Weights of a small mixture-of-experts language model, trained from scratch on English Wikipedia: vocabulary 32768, 64 GeGLU neurons an expert.
Below are experts of layer 4 (counted from 0) of a mixture-of-experts language model. Rows are named router (the router's row for the expert), gate (a neuron's input weights, with its number), up (a neuron's input weights, with its number), down (a neuron's output weights, with its number) and show model dimensions 0-255. Each number is 500 + 25 x the weight over its row's rms, rounded and kept within 0 to 999. Numbers have three digits each.
After each expert's rows: a language model's description of what the expert responds to. This comes from a sample of Wikipedia text that the model never trained on.

# expert 32
router:512522495485491505495541459496565469471507523480509473522483499516441518506461548502515513450485528511523521516538520480516501521510502535505547481538498525485472430507462466499524530522518448509498507490525440482464511509518501498514532503505512546487486505502501491472499472490507490499512498529479475496525523501487522467544478500507507517493520446454488494460504507529501455491516512491502511501540551509469522491448559528504501524518528540493515489486489500496481543544533493487494519534530495565513488537497464506529520517517511526468480498501481521509509512503477489539511489516452482545502518520477489544492519551495511509485507476465510510513498451455462462497449496508510486501533491500510469509499569503483506524529460511487524510492480488525517478518452478
gate5:504512471499516512516525472509451549512500493518494487536508491548445508497451532497497496471445436495494489505549512498516469537485494501502512523509507557482480442467524477492511478498506518445508515501463463536486488504502519521508511464480479548489513496542501492467504495500507469486545481523500492468487492493531484536490542521510511509518438491518491506552538516484549475473534485481520485528500439499483475496492526504521533491474479499505492541495518460458485535487524488428491492507488471522500473521480509487450506513551480513543500504458485509541519517515503506475489494499485538478529514510447479525500517514523533512532508512508470495482513463494526486469498523524497477547506524502475533491501486466514491483517424494530527496497523482498515464519519531
up5:482503478544502510498521457476483528531501467469502503508478471507486496499446509531523518522522462481494484489488536512519533483454500474502456461533549503513492492528517527479456524482481491481506515526502525545497491519489469522469491514525543507508519462516497483462488496529499543483492517533527547469497487470489455480465519511492508479507512479511478478491504520472541511541481493467489535513505491511506504480484445501541553512524487517512477516459555497516517512485504515490446463464508512486494560501470455498534526492510541490489521468486518509503523532519470507458547481514489479516469517506498462493479552528486530511489545456461500550532497510496495482475500511485509489491512475545488520535483491519517461478503518493481468531476543510444548468492507446
down5:511514500528524502521478508495503502481457474547485489496504544467470535514474520492494503476494503562508499501518542477486479514474486502490453527462517482507530506503481500514505494526497493443515493472522494521467507471481494493499519513498462564480495468485518557468524492525493481518525534474482473484485535530451514533509468487465498452551517535534484493482518520546545495477507468497538537510491471445541446486485447499501476493498496545510472522471503528469527498490476480535495471437493529504524488445502507467476518528493533472476506448499474506497493504497515470436471485510506507503493448534458489485506530485490545487493484503471499522514479482553467503518501482479523503486508500518486520479486543529488496493434533478481510497533498497528492491496498481
It responds to: of after College, Department or University, commas and a introducing appositives, and 's, was, has after names and organizations.

# expert 27
router:515547491503444471537479532518515523509540562512510479513512446470507487509483487471503477518504508555529516459474522510453533512511494500500552506507539513530527525488507527517516505465508459490496537481507529514505497487485519471489497476559517532450518524482504480492523529487507551461508552541497451509508501514478503505462497495501437498474469508537492495473468534515528495511485518487467504544495507534529473502501522496548553492485494510469485481500467504478519549481499523492483519516484486504511518478494504491498506490490532500521443479502533505479495530441480501535472489466499485530502517471483558471454521484519467468490503482510524462550492493472482510483536482529486517507493507482505513477506479508481478472550496509517507466480481488453533512456455494
gate0:505479496529532544489472526491515510446499478471498501516472496516523551477542503495486530515475511519508467499484473513506492488481506488532498503486494483540490531507528520475443472517471490493527514524514492513500473522531522469496519514549515510500525514499532516502540505495542440514522444513482476527517497538528544462540461493488520495488502506483519520515481519488471490483477451506470531458487528490471468488496447478514514522542480498504464531536487522476513482523514473507466485522544511489492479454495477482502493497492486477526520485549501519499492501458495506509485545524515472549500499530512504492493539515481487497525508463440488517494568534452550470525464477498477518496462476511517455498548490453448546516496504488509465483487477497486471475549496504
up0:491528477476472505501531457481508476530495535547462551455541523501466456510523497489532497510502486492496489500508511501502525458532493496527464486502511476475513459528475494513537492513500484492460453493448496489501496507499498517538497505459495480517522472511482456494468487512485547514495537456524533468467492461479461479520517524502521534504532530499473492522527498474521459482524511510553480481531486541490518489509535513454470511491500499457562499481522494499507508502440525511543505460464532535538503522499472551447515539511497488515511508447486477480470481503491472481518471493507520479508479461503485537534505491525517524498506528521487513496483542529466510490513502500456492492475497477467544502443491514532473516507480531513541485473540519519551514505515513
down0:521541519550544470499492498471479513514486472534502507433515500513480482504527523520464538505476491506518482490509473484526473490469476497510480511528509487463517452515528550503478493491504561511501474517504510530503477513467468485552544529513519486546522494505537479490480540524504486492474490481431479496472480460496460488545519504505505490446459537503475493530513515532507497487533523545463488481524480528457510471498501487517521461462527472488454489505503507513519465534517497551482509456482495514531517490513481483468492448492525503480528497537504518512529483459532485554506498516532458535502460483473481495560485478502508508472488467489510486446520516477507508483516495513497465509476527505530472511482512467459464539482517479478490491478529493488524511510474504
It responds to: Prepositions and articles in prose, especially "of" after all, some or one ("all of the"), plus about, own, largest.

# expert 24
router:456518507530519486499496537518523465503507478497516491481504482565523516477481534529494504531499468500493499516490480501476534524490481582426455511540481486501485503511501520457552485495501520485502479476506475489527501535507538458532473492506497546466467512531511494529514527497547491541503532548480505503508499493504514519497501486515517487501527502479478511476504547525506463505502520506506476470471506493513498431487526535517520490490458509536486466495486493530503442514528509545523485546514490504466518499505494491525499486507537520529514560470476510498499535520494512497474474508493507467515487509537515498449480502461496501527453532534530498508483452469511526508534488506463478508471550529490505480516478462433519502468547500534443485487483520505486502503512483
gate1:446521425507533530482524488430500479472487530466488497478537522483513517462490457526540484501510509479483485499515548496513535572515520510507492545514509558503509506494523477491530504541458535498514474464502454531555507495522515468465493491495535507471452519485526479508469498475511484495471532479509517524463482472522526519499513507528532494520461502490471471512506507492506525500503522515460472497553473509500541484500491495536499446558497492474497509504462520515493472515496473522523478514540478540499502495494486470485534485464497469542479470469505481518523488463493520490463474515481520492503489503448498502477516524518485510496527509523482488509482480464518527516490472498470489478499520545522525509530499501466511530550466503507480471504475530516494481564499476
up1:528486508513501476521469522557498497513503478486492540500532461514493490503470544466492514462502496482518478528508492533490462497482492470542474493488524448524473512506473547515489517481515492500514507507485576473477493513487502550520475530526471512510509516528510488526496501513494496490518472446474490501536510536479481450530457562514494510504480523552463530469503508496520494544513467449493562473500477506494519506507499510516491488461518503507445485506502492506486546431511514504442498514473533463514499465470470553498484494510505491496517544490462518510487514499474497527487525497501479509443533511511507480514513475491524497503477505517500513494519495511513488560515514495519549488544521471511497462466505467465498479449528523496472509477488446455517542493513525
down1:467461531492527498451446518508501488497456505489472510499521469479505492499550509503491495498510498553517505494533473514480525531465450530505495542503503501537539528526538486494493485518455491506514490531536495480509535520528455488519451488501467511506529467514463482522522522497475527501491436474526481486471501540546495517515494405479513512498489517503512528529496497513462525502495525449485521488474516498529489472517440503488503518491488524443539506472524488497501507519467485514473509472494520466508511523451495532492535512489535505472485490526461502471511528521538499466486463469462486489477513511520506513479524533527495478498491474489454530507506496468533445503482449466502522517480512474471514532532530476512497493509442496469501532472506487490510477475502485
It responds to: Dashes starting list lines after a newline, plus numbers in tables and dates, such as 14, 3, 1700, and place words like West, Hall.

# expert 20
router:506498454451510494538472527483502496456480451526513497531505514502491494530531493509492492480442499500452514507528516523477493529489499491503523429504486486514484477517471494535534510505516504466556473488509501519464537497476504563506491480449464514508461477485526462500496470521487480548516504509537472514516549524493490502554472501464501507526518508518502504515491466527531467482529489523499497529486497463471466501488509499473447485478509535543483473483488504512517526528508506485504484494531499554515453501473492507530505502535522511521486535444511533490498481520468494530476510510462497535522438567479505527513473523498527474495523493513480525518498481477513482466466478490529509491458509465540483499443504498461559492491491497500517497524463539498541503497485498
gate5:521482489524550496486463538533509500508493500490442471520524517487483476501484493556512462523502507493488488522511502533498528504540497531471471445523574519526495542519476505516494501502503544479471504524565475521474489478508480502481481508510490490463504449548504475497445517533490485490473536491479501499545526533508512483488519492519501469535499547512491490477487493510510500500497519514499478512488505513522515539549510465503499514511526481430525500486528540463494517513520504524514507492495460500463530542534441482513522481487505493476472449458472428445538483503462508507463514506489501493503465500548494513484507489470479522489489500498548553522479482471526512475497497503507467461495466515499501531481487459473520519499518543511474479493490508495520456518500517
up5:481508480500484512515506487455504489503497473445473496531497554499450530487536481547519469495470515506519471532549469467467484504519485506493516531502546530486483496513452531500506497508505469550484523489498455488537484501487447512443528516487522509489493489526482507541496473502489447519478513489482448443490512529528540412530493477496498492503521516461482534516504522480516528523491503513475488500511472503481507484464547531512472505481506482442525513498481511461485527511507463513507527512503486508483497477464469514501510503478466500510491501479508508458490546515474523510511492518516465518526460513506534516499539529533513517488561504509562513562551476489464479496478500512459503541515502488514505529501513527497468515521503522475510442509518518492496469503502511
down5:471543537499469487493525489520546505514487499541502542547514476477526480512488503499505487510524538528481511545520505499504517507491541499469494485487555488503478498526529505474446471551544532467503515536524514512488488496492510485474474530489494512504513526500473486501492505501480483514536516513509517487486498467523527488463515552505492468507498501475476508511452466531497515493475513498504442534500474497491534446491500425477489518491525505514512484469499512499492499419535515463473511498513489491440505493487518484486521435482526538511496527493438501530506461492534465522500528498483510503519560521479474526504489487548462500489504493463512501520517497507438489547487534499507493467499506499529505528556513527504500472447440478490481487487487539522518523494499502
It responds to: Colons after infobox field names (Chancellor:, Role:, Coordinates:), table pipes, heading equals signs and opening parentheses in tables.

# expert 12
router:532497475491540529486487518493460513527489459525549533524483537463537555500516520510530520483497493537503496502476549494484492507490510499522501490452462495509493500470512539525470532514514551486525495450517519496462516477487529518502476525497534495494443481482540489521522506526481478466460492491518549545497528502483490534509483516538475506502531472531485486478498466496484513499506496502496487525468490521504496472536496527497507514514555491495514475513527481522483524472481517459493476464483516479541462533479497499508455525521479530547485437519510493481471491511505505519516505499516477482549493470532452512549475517493490499482464490559506509516548505519476537571500475536502498473498491520533489468473515512485497513420496536529536486520517481490500512529496478
gate0:439497508493450537503479532524539499497467547441485461465545487471497482477488489496503502481515495517518501495527474521500490527523483500474517576537528456506438488499504524531557536489475507450556519436480524519512500489474524495524532511512516511524514532483488487508480515513497490537522507501514471509527484469535505534503532498496531523469503487477519479459507510498480471486458513482487488446496511468510510438495488507470477484488444485550502491507520477529517538516476507516473488526498522504510494528536512504500494464488498508481467494519486512500495489493489502481491455487559514459512466470467504504509506477492552493543516513512461483502529510484554493512513490492525477525458548480494533496516505504449480541540497488503497510503499535508454480491523508
up0:556500517485431558533462516542544516512498527444506542510538475527529479533493517501520492488537506484457506526559499506491471464480521486495495529519481506506490484453501449499510473495486460500519544479484531518505481492474483473496502529486498476507527480513476514486450525497522528509491503496466533478502522515505491544499501499492500463467485533546538531439509468503503497522540499533465507498481483508520512475489516508503475462529479492475457491515497455511504525483505462500494479537487513485485495498524494500503483466508473499483496492515498502463492552512520517507461426485482543445512472476471489517497490469524469481501509503496548476530519508488482490488535469495529484512512451499569485535529522483491509488549512513516471533551494512513481499532500494
down0:523521442483514457512503530459524504508541502522518474495487483512500499476550492509459504528550524510469530513479527444495496512528525504480482499451500508519516498491524483521526488458540483517509541475471522439474501532525509500475507452459497521518521512491506454491521482534497524454484523476471479522491524491511505500544525508515494533456484498498469534475527477499527513505557499451530504487487473505474507523496474453526488503510481495526512503518484500529529490534514550497508499526523538509498493485467496526501496509459522540539509483514517489469479476475442509545482461486518487498461549547496503464484477501505518494498470506478522490543455459506514484478500512506475517487536528475475502494518510507540542486520482464533500444518541537456489509457508512
It responds to: Words about war and conflict such as War, Army, Battle, Regiment, jihad, enemies, plus sentence-ending periods, closing parentheses and quotes.

# expert 1
router:524463517524547461470522489543500488485495470527457445481437487490499519499510481521508509455524482564498491504531547500477520457526480479497499489507503494525492502520509526482506461483521528455491495521509488492473503514482536537487491503458481466499493457515483519534494500489543478509509506511511502505516511506511447491494542526470506476491484536484481504485490537527501458515503474485554509510481472523484456490521476449530477477465507510489505479488550518507483516454494531576477484514497463476494521496503434548527528507523516502502496452469473503494473484515483490489550526456484507508520493518476479497502511491544527494502496537523526495497489514506532460487529494553472477499516493508510508504484445498453575486507492493526511502447483500492528508464473499
gate0:532517536463498479490506476505496517517481495476441543502551468539493498503475485521485526480500523490477487507495515534516497480522480458461498502469508525503511499471511443492504456541466537477449484517498470499498521521475513506495475527514464485516493528498497476464464510487473544506506555529503470491496517495495567510515541487415487472500488502485515524463516506510495537498503512522477521499479492544500491490488453522492487476539513552524474465484518491519518501521472560514496496512492537503505470505517484491506485466512549527433504513509516544462534512524520520532537484459474515468495530532493490505520461529508522514478498502496478493537484438536465503456485480485480498528509499483526527522508486472484459478504471536524477505541481543503529498496485511
up0:532535499533508504494495469495473497449527478501519527505482535480481498518453510521487475503510493509542492488495474506486465504533507517534511530472435511510501473513520527541527512460542478504492496540516463511504507541555507486492571500419447519517505518471490506480503459516511521525506456520483479540474528528462477499519531469482526513509470545493505480496484469502488508440470521472538521516457532487513474471523529497521542478488494484465492514519487518531471524524458497477505521508496451517531511492484480486502508542516489551452486451455493478486491500489506470545530502529451519488530497523527494497531510507462487523514498511499504480530515474510452483513492503459506506543468466502522494504511489510488537521477498509479525512467502504480473493509528458
down0:532528516465501492521501523533474508525483492487505483483503522526501526527508499504517536443487476525481491544509473524498454496517522502437531512498488491468473503519503481518504519502455496480482480504472468485495512490495491531469485498449503508496475521491462490535462498513503458524494555474485439489503483512486501495506490513525522525512506498521486485511494466496506501515542488514503544496466485496490484536479480464456535529479499480482533472538519481503494487442502519549440479443463481493477474516502505532518488476494547489507505522466502511556454503516463461544454461548498488511511519547519528538492435503460458525504523479523524514526520518490482502480502529466506514471477484501489496498469476536528534444452519506516520532526543521500510503501524483
It responds to: Pipe separators between cells in data tables of ratings, viewers or race results, plus some section headers and prepositions in prose.

# expert 34
router:490521506514525498525497506534480462460508477513535490518510484492480498520487526535489471454500510515516536503486506509509506572474509535496515523489484482480507474466505502497533459466554508509481501533476456531505509616521506471490458475479458496545468481537515492481479501533489532575538552468476537505492508529528499490479509466461476473513524474490535543518472508495507524498498484490476475506527466500538516508526488530476526524512513479510487469490513471501496482519542534491465487530522477509489527457499533463525491464480497466507548521475500475474458461490510491455497505480488519465494503494485544491487467507503495510477512509518481473471505502497500530439477499471483501524481486520503524514518494521518494531495515487525462497494535535491487524497544517
gate0:520525489513530545469486505527483487484521499514483452534486493484513534493477483511537494485503514543510470502498523489452525481506463514503499527517510510504481484501541535460525499485525476530518572513486480487471476524464490467471500444536485464526477537520530469508497508486532519490539497520488492495493545478492518495514506470514486492538509524476473501485503478498535478484491527522526551497519527483496502493460488472527507446429496533456529530486506451483504496513513457539514452544461494495501496493499491505515495485453453522524545471482557454470529505492512509472541486486498504490541481525492516556482477531459484483540503529480518473481451449525503536502508496506504477467508490473508482502546484488534494507560504486508501490513519509498461516488488495
up0:526522521503488533471472473464543508518512507545472559495517532491491467520500465468568469474485500490500476508499498482521479519520526509488522510479453467489498481435479472520512496462535502504510483556481523480485542504557511494517505505516453541557508451508520497501481507467476515488513532510499516529479500541481534443506541507467529492532481504507462479489526483518544471491497511506520536487517513480441486544537516469499487495516510512489482561489522496516499490543461478498528532544497506503522500480486513468536483504485464497499500465463509469512498529525455466441538470461498474508507456512493485491537477522470486498511512493463492531520471492496516495473508524484555535483478485497492512490493486493508523498498484529526476484527491495544482468487492489
down0:511481510469483557473497510452513491476555500526504514550484498469500507502491462526504481482512507502523498464511511496473486542514485483510471543479504475457510522519478447495515527485501518515490518512471475559545526526513526514473487498518456501496490539492480499479503539527497530494462454562485494523552472505538476491467517464470478503530495524478475511517522484515477504508427540536485540512508531532502511468455478490508477490489487516514528505485498449489519471503546492446483501554514470508541497499475476490520521490500513493456510487484518505494508517483473513499472516515554516497491494490532521516526495495490514489466516520474518481468481512482492467459457505497408463509453505497494505522532510460502519518510475493544520524464486472522460495479503506
It responds to: Numbers in numbered lists, table cells and season years like 1982–83, plus == signs that open section headings.

# expert 3
router:477506464484499470521478492494505512471472494479524507490464485474522531509492493456480544460475500536477486486508532527550502490465481504508488524487507490491456466496496547527546546484495509469540487496507514520484487474502490500546515513480505489480474519499527522510480474500485479480512502504522479500528539518518472474523480526485491544520502480517529519467544477474525456513520524496460517520520511479498483464499558494487478509473504546525532437464543461496479495470491493521475456460481456544513504481522461551476518531500494467483485498476516487498514511548477483517457465500500496504522482510485453492499455519494528510481487551473457511520506499492489482495489515488520484575497480500538476445482543550490519473493541478524487471554539514480487482493480487
gate0:514509527461522463515509514514516569482508535476491477491450429507471482499497459477476539483488517488493485475531488485489509459504498514489520571493527516529483456523491507548530482507520497462491446540509480509463482480554469514504505491500482553489476501490514515514461500493460469513520493478524486519508543479494501511480524510536438528470452497481488524516481522519516489480461529495514523483526520482482548479523533512507501476476506483520507496497485499494460502525508485501469491487473498552501520523524502539442509491525506525551467483456506520482481507528506486502498523498497523515515498481491508476521467578526495489498535540530508498492522484519520512429494471514467473518476551536466526495482478515465502487503487492514507467526480493526494522478537478
up0:498489497489471527497465534493468501505490519497491490495468474549487502490488537495516512478500478501484498512522499509467507493533463495488478479490496493519503450494550493509488498491580501515470512505528516510474552496554558489511544555497475479535456531513514488456478511478518474493500518490460477479523492454476523545491532508490472495478542482531525490510495524556480490541520474533516511517478448505531476470428486516473556503537522497487484502495490490550509514485507501472511498541490512516468549506510522525489516483494511548454453500458462527521523536534479509487464515476538493498502478524524490498499506463488471476470486539510490504470505433505488494506482495483511526508463465525524472497474477476502477488513502484508500491511503530557518485464539504
down0:536496469529521480475508525485484530499517497514516503499473481492533518511496488571517497521491512475513507442506485549491525508498446512499495505491492497514477521509514521475511503494501519476495487479438520492556498460474493454503525508519470542457511518497462500491520502464535518511436478506517463538470469429523498503507526499522510526501511452507447505468482548523480474450476446506501431492543511544495459476486503467520527492490509493500542514504529489502494456508488472514538493438481526534506514503495565467493493483457481519509460516524486522454446475471506487491480523472472501503459518501501517494486500510459504457504510494484447487482489495498494503495512525502489491500530509519472475475485507479506446484514481519509541485479510494484506512499482467
It responds to: Periods, commas and closing brackets or quotes ending a clause or sentence in prose, plus heading markers; e.g. farm'.', time',', "'.

# expert 14
router:481507469488488539500491537502475492472489465512460537499478525488480491488520510507517487485484511524517481555523484516487503521520468533501477520478472466493511506483487489493515501533510509458514492486520493493485527520494504529553477464477471543510477531494495503466498480480496502445532519487503493475530508521490538488521508524505527497557532477524524466454486548525515465499515495492481490478482510494476465478443570465508475483478510513463484481499481495440502504545461509491484512490477481475517461510488489506477499503530493472519409496510468543529537511522478521531522479458484508503464492476488436504479503481526494503518540547525506479535505450500480520549488501557500469529502520498496477515505536484435457535508453488511515511520524490526503525508508507
gate5:470480535492489507511543459495485497462536524483508488514501477543473489524512456526495522502504530508522561482500500488487517503464489495540506466481561491496486451517514518475476525505470462484512546470519489512516492514503505520463469512522548495453549530504493501488468520510506507499494494528480507518506456457552501519487506488505487501476481514533522518552512487509480515516458468519482488472460515486529521496463500474472567487561497516539487582516488492550531464433492498544499468521527531489506508459516497471458500532495537486534491496516476505520511489512505522518455483534528492473484481503529479501491544484501531483502479452467479494444509500503505486520504473451487505482496450489471512512468529511499482473487520504482489520504518499528519513474486500
up5:491489517535535503533517485519527499459509514486502490524468516509524522470474505520470501477496496503507493520469477490533479464503500541482510488490525514527525519488498519496509480501455517530522532477500518518520524507498512452500505505485510456538572517477497511496469517512512529525476496529446555532494530482514504521566520500520472455500476478523511491507487521534471492511478484504530468505485539521537493473460534479493526447516479445533482535524482519530467459439523463493480506534492478484482508518477541433535502490510479484477496504517480498463491484481512507511486532518492499455515490542527525477548541508515541443476482465492519516499485511471524497491513488456474521477490461506475474504533484472518500464485495472494460529547496500534438493495481522
down5:447507471496498493546524514553517499436516526525499504468471503505458517459467569470510496507515545497482513499473509541500493506502526474505491548521455487486494478497448482501516511518504490481497534535506498513488491540509505488514539490492441507487479510510502480501480527422512512496509463494474546486492478492523517497483512485526503482538506509516484511466487536517482484503463489482475497469491516503519466528531498496491550515510500507447508508514531538504524491510485523460480493529535509456511557508477523502549521467473503515493509547535518525504475489500493495541498523548489482498467480502517506468481472483469460501517480531519495471482486523493496478514505481501501540506516516466518495451519503500508476498535541442558463509521488449484485524533563535
It responds to: Verbs and prepositions after names or dates, such as was, to in "1994 to 1995", and as; also fragments of personal names.

# expert 22
router:497466534499520510470500492536550512488490551503537456488489509457519502485462491479527500505493482508471502495523532491501518486467473523492513495480549534474473506525518516496569494505497492455532526525542503468493539491516463522468535466506505529502465521508469491504478505500483541511502530536501542490527489475484499496539493483552502553489526513479493502503485508499525507461496491483481463549534553516500496485544521445497489509497503475485504461488523465478496497492444503554475473534502513501508432527496468501497505498495531467505501491515536519473494486506503508487536493559498526525488507528505499485480501536477456493500459488520492515498440465526501548529508463492463501433520508494519463508495547520514528529523479495494544502537528506533488489490525537
gate0:535550502504513518484500495493505474537500501444506501549471489533434458499493516491506497518477498445493461483482495486540488498471505509505449525490453523550535471526493467520469514516484533502481509481516516495517484499513491463531496524541517527517536510504537485498484443521452446534491527455464517525502530457541498480527518510502491515522529507519495529517533494490494516483496504500474567453529467485488531500486539562505481498493524534497483488509465531478494499504505504510522528498465485529492521462488527487475516487474436532470518538506490478479537497482504474496507483508468500478534493485476462510482513501491514551496522470448486497478481479518514466548475499465506524537492503489517517511508503498533481528487518542492485538472522511504498474460519447
up0:521524562532522516507482522500531490505536516507492499528509535555491470494496446488511472544507505473497511503490500446531482530477495491488498484473503483502547507493453449475547498525529514482498493468491528475527506476510473488444480483541535546496508492470458486508446463537465518462489531490492524520503506485498501479477523488500477506506502497489486507507532500488498528482488476517454500489515487477446488531507500543476496492506505534494499499474456513491493498460486533502477578509505477546453479558526499526496553504483475468485485508486521497425543487490490501516494493579504485470494478476510542466485529501527478494549506513506486481535493510537475484510514494510490548502517519500478458487473524516513485495514490531548488512493485464489534501479507514
down0:501489545504507508508520527512501509478537518507486516499480460530489497483504479534447475464537483510542499566486505491486527477521479486528521478505549494526502514495521506468511507502473463497500546500510489524503515467521522508481432542511517519508463536500478504505514497523497522568483526536455502486484488452498469501496506492484475502478515517498517519530501534522495465528492532448539545520514480468534467464500486469530472477481481538494483463492488499417466573459488489525484479514481481480523459520515472512500485500516489491530485468453480461523478484530488535483482500484508533500468492509472488544500501482515521487507484532505522488577482451513509504524486487483507469514514515494492478509486503488512485449480490482491530542511451498517541526479489484
It responds to: The words and, or and also joining list items, as in "history, and culture", plus line breaks and ampersands.

# expert 7
router:479485511544553506473541515546487487539512472498534506451503504482491478492496499543481460525542489495504478523447501502498522492530472496470479519517480517527505489520488527504510482457511472498497524517496512494552503528515478529476491475510474498485530505505475532517502468487490547514491520516505489519457447530515435531492494474481464454520482507492547501479509489511466451491468471483467501473445484494483477532495520487537511465529493482487506527473515495460538462494471488513475499479502479490537502510523506515505474492540538522481492546490437493515557495492517487479513496497510520469517502494496478508503448521551499493503500483467524505519457535526569520492488479559463501498530473534502509510511500469515487503507486491517477499524571495493511452496500556
gate0:493528449512483468498471493519527508492506530525495509495442518512502464510531464487462500479475534447525521491455475493437502517505502545540496489475503504490506504505509469465542527468517507501497494508533502547503476509519492480451532563551505505496510486487530479507486494501512516508473557516509526480479490463449506497534497510483505463463455562494508488508547533516499493493539490513494537505498489504537515532538472511492466503462500510500497515515500451451502503503512506506528475520487485575461458510463464534474492510488486494453506500472463505509466540546501503495516533539484468491524536491509512461505527492517471490505459437513511525549487482483524481482449501506515480522490501513516508460494531492476511493502497533467522520523503481515521498519523489
up0:501484500476499536484495491476525475538508501512454505483513501515482517513511520494505501508499462539489481525525486501544463499489517508506487518539486508533499489497501515561489507521492493513527514475475489506541497473514513492543508473486477467490478493495468477479499510529522507493479451467460492489528494559545452528501514530492503527503515456508554506495520521491447502521461541480474514481463506526489498490449534524476509470539473510532452479500475491488474493522514462474457498484498491468489528492530505500515509510518463472504492502510507465486523463496514480485552493508481540487492463518464460550510536486491484512477569525467485489487523459503504495477538493483477493504439540465504487571459495499535448536532541519542524490528516487540513507481505543
down0:483461451506416474480503497490510517487487517482510480470517498517527476497518482491543527506505512488507461489520536501512524486485526461474492507514479484544552507515469521520499456501552464477496481499463513502466509500475542500475505511497514503511506488504489509544502512528482491494527498523488515529477517512490506483512484494494472521510539469548487561516528506453513516460490531537499506468478485475517511474515493499478507522553512484452524472533491588475529484514450458507447528490513526484464521500485514537520507508524503535501487517508499504481481475482475484496466482501515475536484461510453476491563518521475496497528507520511510507459491431497496466527508513459507530493520507476530478527533549494481504525454515475491481512486507488471540469480497551
It responds to: Digits and pipe separators inside statistics tables and semicolon lists, such as decimals in vote shares, sports standings and chart positions.

# expert 37
router:545545460511547504506499490478463487515548464499543489490535489500524485491481484503549522487545516525506541487488489494488502451501549514468486526495511493558499550463488447520480502482507513513504525542454475495517528498490491467529461502555502493502513476497508518523474535478509516456480506512484486530509529511548533498496563531493516509516452533467514495517522494482493498491472521523493526462505491503488496516502434477507559487489469509529521522485472496494481453526545549468479517492507507471523498540516485480483494531523499472505501519505530486493516484484484581447519502450516499521504521489488504519504482486514491459534534506483500508507513547512475463505504457463497520503483526486510514515526449447477501488481497497483522514512506476517474533533495484
gate0:519514489486523475541522502492516507497486475506493543506528501481490497487504459503503461495493470499504482500505465509480511486487475487478481517499493523488555498541457535480519505514494532514500481516509511493524493486566501509484482491504522521475516516444515499478490499556460541477449497483506552549527487510484484509520492526474450496492467480477504541536491480539493462452503411557464509484504470538491465514493511490494474513509469498504552509454509502487494536494515511463512517459526504524490508504508480479452447479544511521518447501515559544514530479531512482545510482523511488544476523477480525524500485501496495511535535459510466477509496505518489522471517521516450525515525487493515516490525445542462512471507492495479489524474459498536488499512515483
up0:445490520514473510488476472471489497512488520475522496481508499523494504485480501531530505480482530481504490502520493489461466531476520507471516529476470466523533491542505538495496572454493526510512500482435493494525476522485538527481507511469493474515508475503491536502493530544522517525533493486463518535518466519475432505523477530487480526535481451476509459492501522504465515516473454530510494470506504475494482486455451498490482486511494533520471477488483477494560515463522490498531488510482529534498501517460477497507494497508507536486494520507514519469439462521538515542506466470517519552478528474502530505551484492515518545481546506503464530476432518529470475494482526487514519537494481467485505487499531493487517538534509533524485503508501518539462502529479496
down0:492494479511514510466493516482501469524476472443487494490528475511462490508478527517509426509469477481487484524495499467467468526477514501439487486503526489519495466494495526487471448537496501523495498541497488456523498505496499506504531522540531535480503553504481499455501482481482447527503526519492495454528507509541537468496516523499507501507508472514485515504531480531456525507462503479491460484467471477507527449526524509528492528489470516501539538462439521473506500502486432466523482521499507499511523513520499511466486486534441534515481504488523506496496512531502516533495499519491532509481495528513540495471507467511487541456488496488511509461497505558526505503502572487447482485501521483525509512521511515472519487515491559493490479547501536511511460550520507
It responds to: Small numbers in sports statistics tables, such as 3, 6, 1, and middle or final word pieces like -ity, -ent, -ence.

# expert 4
router:535518474514490528544515485499503514460463488476510485497532501503489508533480504512523546447488478531505522489482539495468529505503525532472466535523485526498519505511528527461516474493506498496507516513530479523445571517477512498470493502466507504490517524474497526500510498534470511494484516503515518511478494513515483532528513498538492493490504493458498525497516509474522515481508427508549469557496544514517455500507494520519534486496573462507529520461472489531527518482524483497503452506533504493520510528506483472539472494464480495522499458481509533514502503489503492457460510516499535468489501468501466460494470553486496511488519515551531506505501456487503511529526523516522417501507511488567466479502480507535473469483466541504493452474493483512469531495516482
gate0:481465521526480489471522512523500475526510493476457498468513459530540493467477489511523504509508487534490505462489484550506511500529527487479513485537510503509486508494502555495478527487469487491503519497548533528498526525513490509490518492488486446482488495499501502499505521509540449501510501535488526476507471478545509496498519531540516490516481521457490515503542547494483506542490463504499475475496499502483519475472475527484504492514507460467449489532512482511514473431537468515543507500482514464539499511543478513505558430476486473512472513524518500495520457475481521454482507446535519529482413504526499460453535517486503507492515523496520497532456531500491475562553485508500487477506506541484453506501524490519476502509509496522517486496504499487489462499475553
up0:506492533510500463506463513518511514483520476483502519509473508449476546493507484512487459526498506510524493501497485524511493548497488490525501503504525470498503480498456508487522513527490484496494470469497494528497492481486488522466504485497467536493489471502468480490504521508495496522481488500529501470513568529539473521548436494505472512559511491501477510530461521554518521474525510501480476483527488478450481548490515506490470505504494485489518543503530513478490497526498500558472530465483506545496556501502527470468502514496462527503497509486496547498462488473564436492487539511472494468445489487484512511510501509484559464508528465498490467440545478511506500496519569527462506503516542511484521523533473519429475485505513516522473525524479463487513511481515478
down0:474516510493540517519495468496502520477485479487528466518535510498510516482499518505516497522453514516530524478508481552521503502506489488528491496508490474485503482469454510496486479494544481424503517508484495520479477471515493511505510509534498458473487518502526528505519524481460497479531519551518468489510458541465521499497483467497490479458527502503470530510487501501458486501529488486497475507481517505508502472489481478480471491492542474499502488505552506512545487500479539479544518504515533503514481489493534515471474542510517483521500533464536532500518479483519504442450490485504530459531509505575500490504556513474533411534508480512452531496514553496470507505454515516518522559474500454475493495488519457500487463517502537536535520506497463480522522449522503
It responds to: Line-initial dashes and pipes in lists and tables, especially club-career lists, plus month names and County, such as - 1999: Fluminense, November 28.